{
  "d_shared_expert": 0,
  "hidden_act": "swiglu",
  "normalize_top_k": true,
  "init_std_router": 0.0243,
  "lr_router": 0.00042,
  "tie_word_embeddings": false,
  "learning_rate": 0.00136
}
Below are experts of layer 4 (counted from 0) of a mixture-of-experts language model. Rows are named router (the router's row for the expert), gate (a neuron's input weights, with its number), up (a neuron's input weights, with its number) and show model dimensions 0-127. Each number is 50 + 15 x the weight over its row's rms, rounded and kept within 0 to 99.
After each expert's rows: a language model's description of what the expert responds to. This comes from a sample of Wikipedia text that the model never trained on.

# expert 16
router:42 43 37 51 32 46 39 50 62 51 31 57 71 72 43 54 40 45 21 74 14 73 59 38 68 78 53 81 39 64 77 41 72 75 66 58 48 54 52 54 39 70 70 41 49 43 31 54 41 54 45 49 49 71 44 61 81 54 38 49 52 66 54 33 39 31 66 69 42 67 46 55 56 43 58 59 63 50 51 57 46 24 79 70 34 52 75 51 40 64 28 59 72 63 55 81 36 60 39 57 54 37 58 71 34 49 52 56 40 38 54 75 50 40 69 57 37 50 64 41 42 62 64 00 58 31 39 27
gate0:37 68 43 34 66 60 66 40 50 33 56 57 53 35 69 45 58 53 48 40 58 47 56 59 38 29 43 49 56 54 35 67 67 56 44 77 43 37 42 58 87 35 78 55 61 41 36 37 21 33 73 44 33 53 75 67 29 38 70 74 58 45 42 51 44 47 38 52 66 16 54 52 49 41 57 52 57 28 76 30 80 66 38 58 66 48 44 27 79 46 44 45 17 83 50 30 48 60 41 01 56 53 42 68 52 74 48 36 70 63 26 27 71 36 64 51 51 17 60 56 64 36 49 38 56 80 29 54
up0:58 69 55 33 63 47 26 39 42 48 51 59 61 41 55 37 42 48 46 20 35 86 52 60 46 60 33 40 58 68 56 85 63 51 40 14 60 48 45 32 38 45 50 47 31 40 76 25 41 29 30 74 23 44 55 65 68 32 45 33 53 57 24 52 44 53 21 52 45 37 65 59 51 64 47 62 75 38 44 47 79 63 53 34 62 51 20 69 18 25 64 57 66 42 56 61 31 63 35 46 59 16 33 32 57 57 10 41 79 53 35 47 60 54 67 46 50 30 59 38 55 61 63 38 59 48 37 30
It responds to: Function words such as the, of, in, by and on inside running prose, for example at the time of.

# expert 28
router:58 38 44 41 47 41 42 57 55 51 54 53 32 34 29 41 47 70 45 66 54 43 49 54 60 44 59 50 40 49 64 61 52 44 57 51 53 62 63 62 52 55 67 60 48 87 52 67 36 57 20 51 19 40 54 58 71 56 53 46 62 58 25 30 34 38 39 47 30 25 40 64 20 48 49 33 38 56 45 39 35 50 50 54 72 83 43 69 50 55 55 57 40 55 42 51 56 42 49 51 64 58 33 23 63 62 60 70 39 48 33 78 84 18 55 48 62 57 33 71 58 43 18 42 55 40 38 69
gate0:04 44 33 49 52 44 37 49 45 50 65 67 37 34 62 63 66 72 73 53 42 62 34 53 60 47 66 49 86 59 61 59 56 30 65 63 55 66 41 56 73 55 39 64 46 56 52 62 49 53 33 71 44 30 82 37 63 30 52 43 56 56 46 49 58 15 73 63 38 39 76 42 47 77 31 60 79 71 40 21 47 74 51 73 28 81 76 59 33 81 35 51 63 54 27 54 19 40 46 38 74 38 35 52 58 33 56 31 55 39 47 28 51 50 37 48 76 58 44 46 57 27 39 07 46 60 49 45
up0:69 57 67 48 61 42 94 53 53 68 74 80 44 56 42 20 40 45 34 79 43 55 25 49 67 63 45 69 52 66 10 68 43 66 53 29 50 60 35 54 61 55 59 60 30 36 46 35 57 36 59 48 64 57 78 49 34 37 31 47 45 37 85 55 65 43 17 38 49 60 61 68 57 66 53 50 44 49 47 56 49 45 52 19 38 30 32 54 39 38 53 39 44 40 57 77 37 51 52 55 38 50 57 85 48 54 40 70 60 52 74 38 55 58 44 51 52 28 62 39 57 52 73 64 55 37 55 33
It responds to: Month and day names after on, such as On December 2, plus infobox field nouns like Name, Density, Conservation status.

# expert 23
router:49 50 78 65 50 32 44 37 28 42 50 51 63 88 99 29 65 49 42 38 33 53 75 29 44 45 59 71 57 26 44 40 39 39 52 43 45 33 53 78 35 42 30 36 69 37 50 38 39 53 55 52 54 45 59 64 56 40 32 52 48 43 49 43 47 70 59 81 69 59 47 62 45 71 28 55 55 59 52 38 51 70 62 53 64 49 55 42 61 50 49 53 45 55 70 55 45 53 23 48 30 45 52 56 57 39 41 55 59 58 53 46 42 73 46 38 42 42 61 22 60 34 56 43 59 95 60 72
gate0:57 63 49 33 62 60 45 71 37 19 45 46 70 45 04 48 60 52 72 69 43 48 60 63 37 62 53 30 46 70 61 42 34 65 45 60 55 82 21 58 69 29 74 46 39 57 60 70 53 49 58 48 57 30 46 34 62 76 44 60 35 59 34 43 53 40 50 46 47 46 50 60 59 29 60 26 58 14 52 65 26 68 46 64 52 26 53 45 49 15 51 37 77 50 55 69 48 74 34 36 43 65 60 39 67 57 31 48 14 64 30 30 47 53 22 36 32 74 76 55 54 47 41 42 32 62 41 48
up0:13 46 63 55 38 44 73 36 42 41 47 71 71 28 60 68 28 50 55 53 43 55 41 59 59 62 44 47 70 45 26 50 56 40 51 36 88 21 88 39 44 43 23 45 46 78 29 52 79 42 32 68 39 88 60 72 42 58 49 62 72 45 45 41 49 82 30 55 32 56 54 45 45 60 54 47 68 63 59 61 69 30 37 66 57 50 68 52 57 54 43 52 22 54 56 31 53 42 44 54 42 34 55 42 51 62 73 43 63 40 43 46 52 45 47 35 33 38 34 73 45 48 40 53 59 27 44 36
It responds to: Single capital letters starting foreign names and places after of, in or table pipes, like Qu in Querétaro, Nabil, Saudi.

# expert 26
router:54 75 26 57 66 69 82 22 75 25 39 48 38 31 72 30 54 66 21 55 40 49 40 62 63 79 22 48 71 63 49 26 49 45 60 32 48 68 40 53 56 60 44 48 62 56 42 42 50 56 55 30 40 72 47 52 23 68 68 30 55 74 30 42 40 45 88 48 49 63 41 54 65 36 53 61 71 51 55 54 59 13 36 59 62 56 53 32 36 40 48 40 69 20 67 63 43 61 71 58 27 40 58 58 63 47 55 41 69 50 55 25 49 47 73 65 35 32 49 35 75 40 58 60 56 32 44 24
gate0:60 39 69 20 69 47 55 35 35 51 51 54 45 50 69 26 76 42 49 66 71 31 60 54 25 39 58 74 48 38 46 58 64 33 50 55 34 46 65 51 80 33 43 50 27 55 53 46 40 55 63 69 38 61 38 65 51 57 41 94 53 48 66 60 52 75 66 47 60 43 51 35 25 47 66 68 52 26 62 59 70 67 24 37 63 45 54 45 71 65 40 31 25 30 44 50 59 66 36 57 42 50 72 53 50 43 57 65 30 48 48 54 68 47 64 58 48 39 52 49 35 41 52 36 78 67 51 62
up0:17 54 52 41 76 50 48 34 20 57 38 52 56 64 64 71 46 56 37 69 58 59 53 55 53 10 27 62 51 54 15 41 45 68 50 46 51 53 31 24 47 45 51 42 49 38 42 46 55 16 42 90 49 27 53 35 51 74 63 49 58 42 38 62 43 47 36 73 41 74 16 62 40 42 45 55 49 73 43 33 41 75 23 46 56 45 54 47 27 32 55 47 65 73 66 50 39 49 60 59 63 63 49 56 60 19 47 34 50 64 72 48 52 43 63 78 37 27 64 29 70 67 49 48 33 61 25 60
It responds to: Function words joining phrases, mainly and, to, of, or, with, plus is and was after a title subject.

# expert 20
router:48 77 85 75 47 55 53 37 71 42 65 68 33 54 73 41 47 61 37 35 59 42 48 35 65 73 42 80 71 60 62 52 66 46 48 41 17 54 62 58 44 65 72 49 22 70 39 42 46 64 76 59 42 75 40 71 56 79 14 36 57 35 38 77 05 41 67 29 32 56 46 19 41 49 51 73 46 64 34 43 64 37 32 42 41 43 50 38 52 72 44 41 59 30 34 35 73 54 03 25 58 46 62 36 36 59 75 57 48 44 35 54 67 66 38 47 48 26 61 45 26 41 66 64 39 51 56 47
gate0:24 52 31 27 39 52 59 48 46 57 58 49 67 67 46 59 54 55 45 56 82 24 38 38 44 33 47 61 56 57 52 52 33 48 42 51 80 42 34 43 45 43 65 63 45 39 75 45 46 57 46 51 24 36 35 36 44 57 46 77 80 72 40 49 48 65 65 62 40 70 52 61 44 41 60 43 44 59 52 43 45 56 42 55 42 38 58 64 56 47 51 51 54 38 45 41 43 72 37 62 33 11 89 44 50 56 49 68 50 79 50 62 57 35 60 41 67 18 25 77 78 90 44 59 36 86 28 27
up0:50 61 64 78 62 44 53 45 64 56 50 72 52 60 56 35 33 39 40 74 67 59 74 43 62 26 43 49 20 64 60 56 64 65 64 48 52 31 62 28 32 67 30 60 68 44 34 38 47 29 45 64 40 42 32 18 58 56 54 37 57 39 75 60 63 83 47 35 49 38 26 62 27 47 48 46 54 30 38 38 28 51 50 67 44 35 60 35 39 43 58 80 65 46 61 35 65 28 39 68 36 38 35 55 27 17 72 55 37 64 28 65 35 61 53 51 59 11 57 60 85 67 69 79 39 51 52 38
It responds to: First names and surname pieces of people in lists, tables and credits, like John, James, Harry, Ash in Ashley.

# expert 10
router:36 33 56 68 68 51 41 41 37 23 80 60 58 43 50 48 44 46 44 45 71 61 48 51 32 58 60 26 61 29 56 57 26 64 53 42 48 48 72 71 58 47 30 34 40 32 51 45 51 63 55 31 26 73 39 44 60 63 45 82 59 30 68 39 93 45 20 50 48 38 71 46 38 48 31 38 33 34 29 79 47 37 31 49 49 58 50 58 50 37 44 41 37 65 46 59 63 24 55 62 32 62 12 47 44 66 49 29 36 45 47 64 85 60 43 54 28 76 62 37 34 39 50 57 77 47 43 71
gate0:41 57 26 55 28 18 54 41 32 57 36 18 69 48 73 21 48 55 46 46 36 70 25 30 43 06 31 58 82 47 30 33 73 44 70 63 30 72 56 33 34 81 67 61 29 60 39 65 29 45 81 37 64 63 71 62 41 47 68 49 51 36 77 35 37 61 31 43 55 50 65 48 57 28 59 48 54 67 34 25 80 58 45 45 47 41 43 32 36 58 28 66 50 34 64 76 50 43 51 45 43 57 47 62 43 48 38 55 63 41 65 28 56 50 44 55 37 58 58 52 31 53 59 56 41 69 72 15
up0:50 77 42 50 86 82 70 54 42 57 61 51 61 40 59 37 40 55 22 09 45 36 30 65 72 69 37 31 38 79 43 36 47 46 56 55 31 31 34 54 52 58 63 49 38 69 38 60 38 39 26 38 42 75 65 44 45 65 57 60 43 51 54 47 67 69 40 52 48 63 61 31 41 59 36 51 61 57 32 48 51 64 21 46 75 47 44 40 77 49 31 54 39 54 39 39 65 55 54 39 43 56 40 27 59 50 03 51 37 62 79 47 49 52 76 35 42 35 51 67 46 55 48 53 47 49 59 41
It responds to: Ordinal and nationality words after the, such as second, World, French, plus units like km and word pieces inside proper names.

# expert 24
router:37 59 44 42 57 42 61 84 37 40 62 66 62 18 86 47 52 20 46 54 57 57 38 27 67 53 32 36 60 59 67 48 56 56 60 72 50 36 35 27 43 57 46 51 65 30 39 53 48 42 49 50 47 02 49 41 67 43 51 39 34 49 40 22 43 51 66 46 45 34 56 29 56 51 59 52 54 45 20 35 33 59 45 32 76 52 40 56 51 40 43 54 43 59 45 67 58 32 35 60 40 56 42 62 56 70 42 39 41 38 54 62 59 43 59 56 21 65 58 48 56 52 74 46 36 38 77 43
gate0:47 55 66 23 41 44 23 67 30 68 42 51 47 65 48 41 58 46 64 45 61 54 39 80 35 72 48 49 71 53 60 61 57 38 68 62 49 80 55 64 77 43 52 47 59 50 64 68 58 51 48 62 59 48 36 37 46 53 40 49 56 44 65 59 46 62 44 53 42 57 59 57 51 83 51 37 42 49 14 43 46 33 40 72 60 69 62 58 32 71 63 42 54 54 41 65 32 35 40 65 39 30 40 72 48 38 48 35 57 25 36 56 38 48 63 64 50 44 54 67 78 62 40 12 51 73 61 00
up0:62 69 33 64 43 73 57 49 39 37 77 47 35 60 67 57 38 74 58 44 67 42 56 56 32 67 51 53 64 52 41 12 63 61 48 64 52 28 63 41 44 61 50 38 53 51 54 38 53 85 42 48 42 50 43 54 63 80 49 57 39 75 76 47 59 39 52 57 54 51 45 49 51 39 75 64 73 59 57 63 52 36 33 42 73 30 17 58 57 47 40 50 42 65 27 44 51 70 46 22 67 53 31 57 57 73 63 43 32 51 56 44 80 51 82 42 62 18 57 44 44 56 39 58 35 61 43 36
It responds to: Articles, pronouns and auxiliaries in running prose, such as a, was, is, he, were, has, always, often after a comma or period.

# expert 3
router:35 49 71 28 40 36 72 45 68 64 39 57 57 37 64 71 45 57 43 46 35 55 13 26 60 33 55 55 57 41 66 37 45 09 60 67 53 43 38 39 25 70 71 61 51 39 61 68 47 53 68 53 49 32 59 51 50 35 65 38 25 62 40 70 34 54 85 32 42 43 80 68 77 36 50 63 39 40 50 33 55 62 55 44 43 24 55 71 41 24 67 38 44 51 35 67 69 48 52 50 62 56 51 45 33 40 40 60 71 41 50 52 52 34 73 65 25 62 70 39 48 36 66 28 49 27 59 46
gate0:54 47 60 48 58 43 57 47 48 38 65 36 47 59 51 56 50 41 60 70 82 50 57 70 50 39 39 46 50 39 63 56 36 35 53 69 63 45 45 25 33 49 43 49 53 38 55 46 54 50 64 39 41 37 67 70 40 55 48 42 60 66 70 48 80 60 42 81 37 35 45 36 57 59 40 28 45 22 49 24 38 54 57 58 56 65 40 61 66 70 42 28 46 61 45 45 18 55 40 59 36 57 58 51 50 07 72 30 38 56 34 21 88 54 31 63 60 48 48 56 85 65 61 40 58 62 26 42
up0:43 46 43 19 53 23 50 49 80 35 52 47 74 40 54 21 45 41 63 49 64 51 47 54 42 61 60 58 80 10 53 31 52 30 58 73 51 49 28 28 44 80 57 38 68 37 61 62 56 28 59 51 53 29 65 70 38 43 43 32 61 58 47 56 55 55 40 64 30 30 50 51 43 51 65 48 19 59 76 27 41 40 66 40 35 60 49 42 64 71 69 21 36 57 49 58 42 73 49 60 39 32 46 53 52 34 56 48 61 25 39 45 80 48 27 58 37 59 57 46 81 48 62 28 70 42 69 57
It responds to: Past-tense and action verbs in biographies, or their final pieces, such as won, began, received, inv-ited, particip-ate.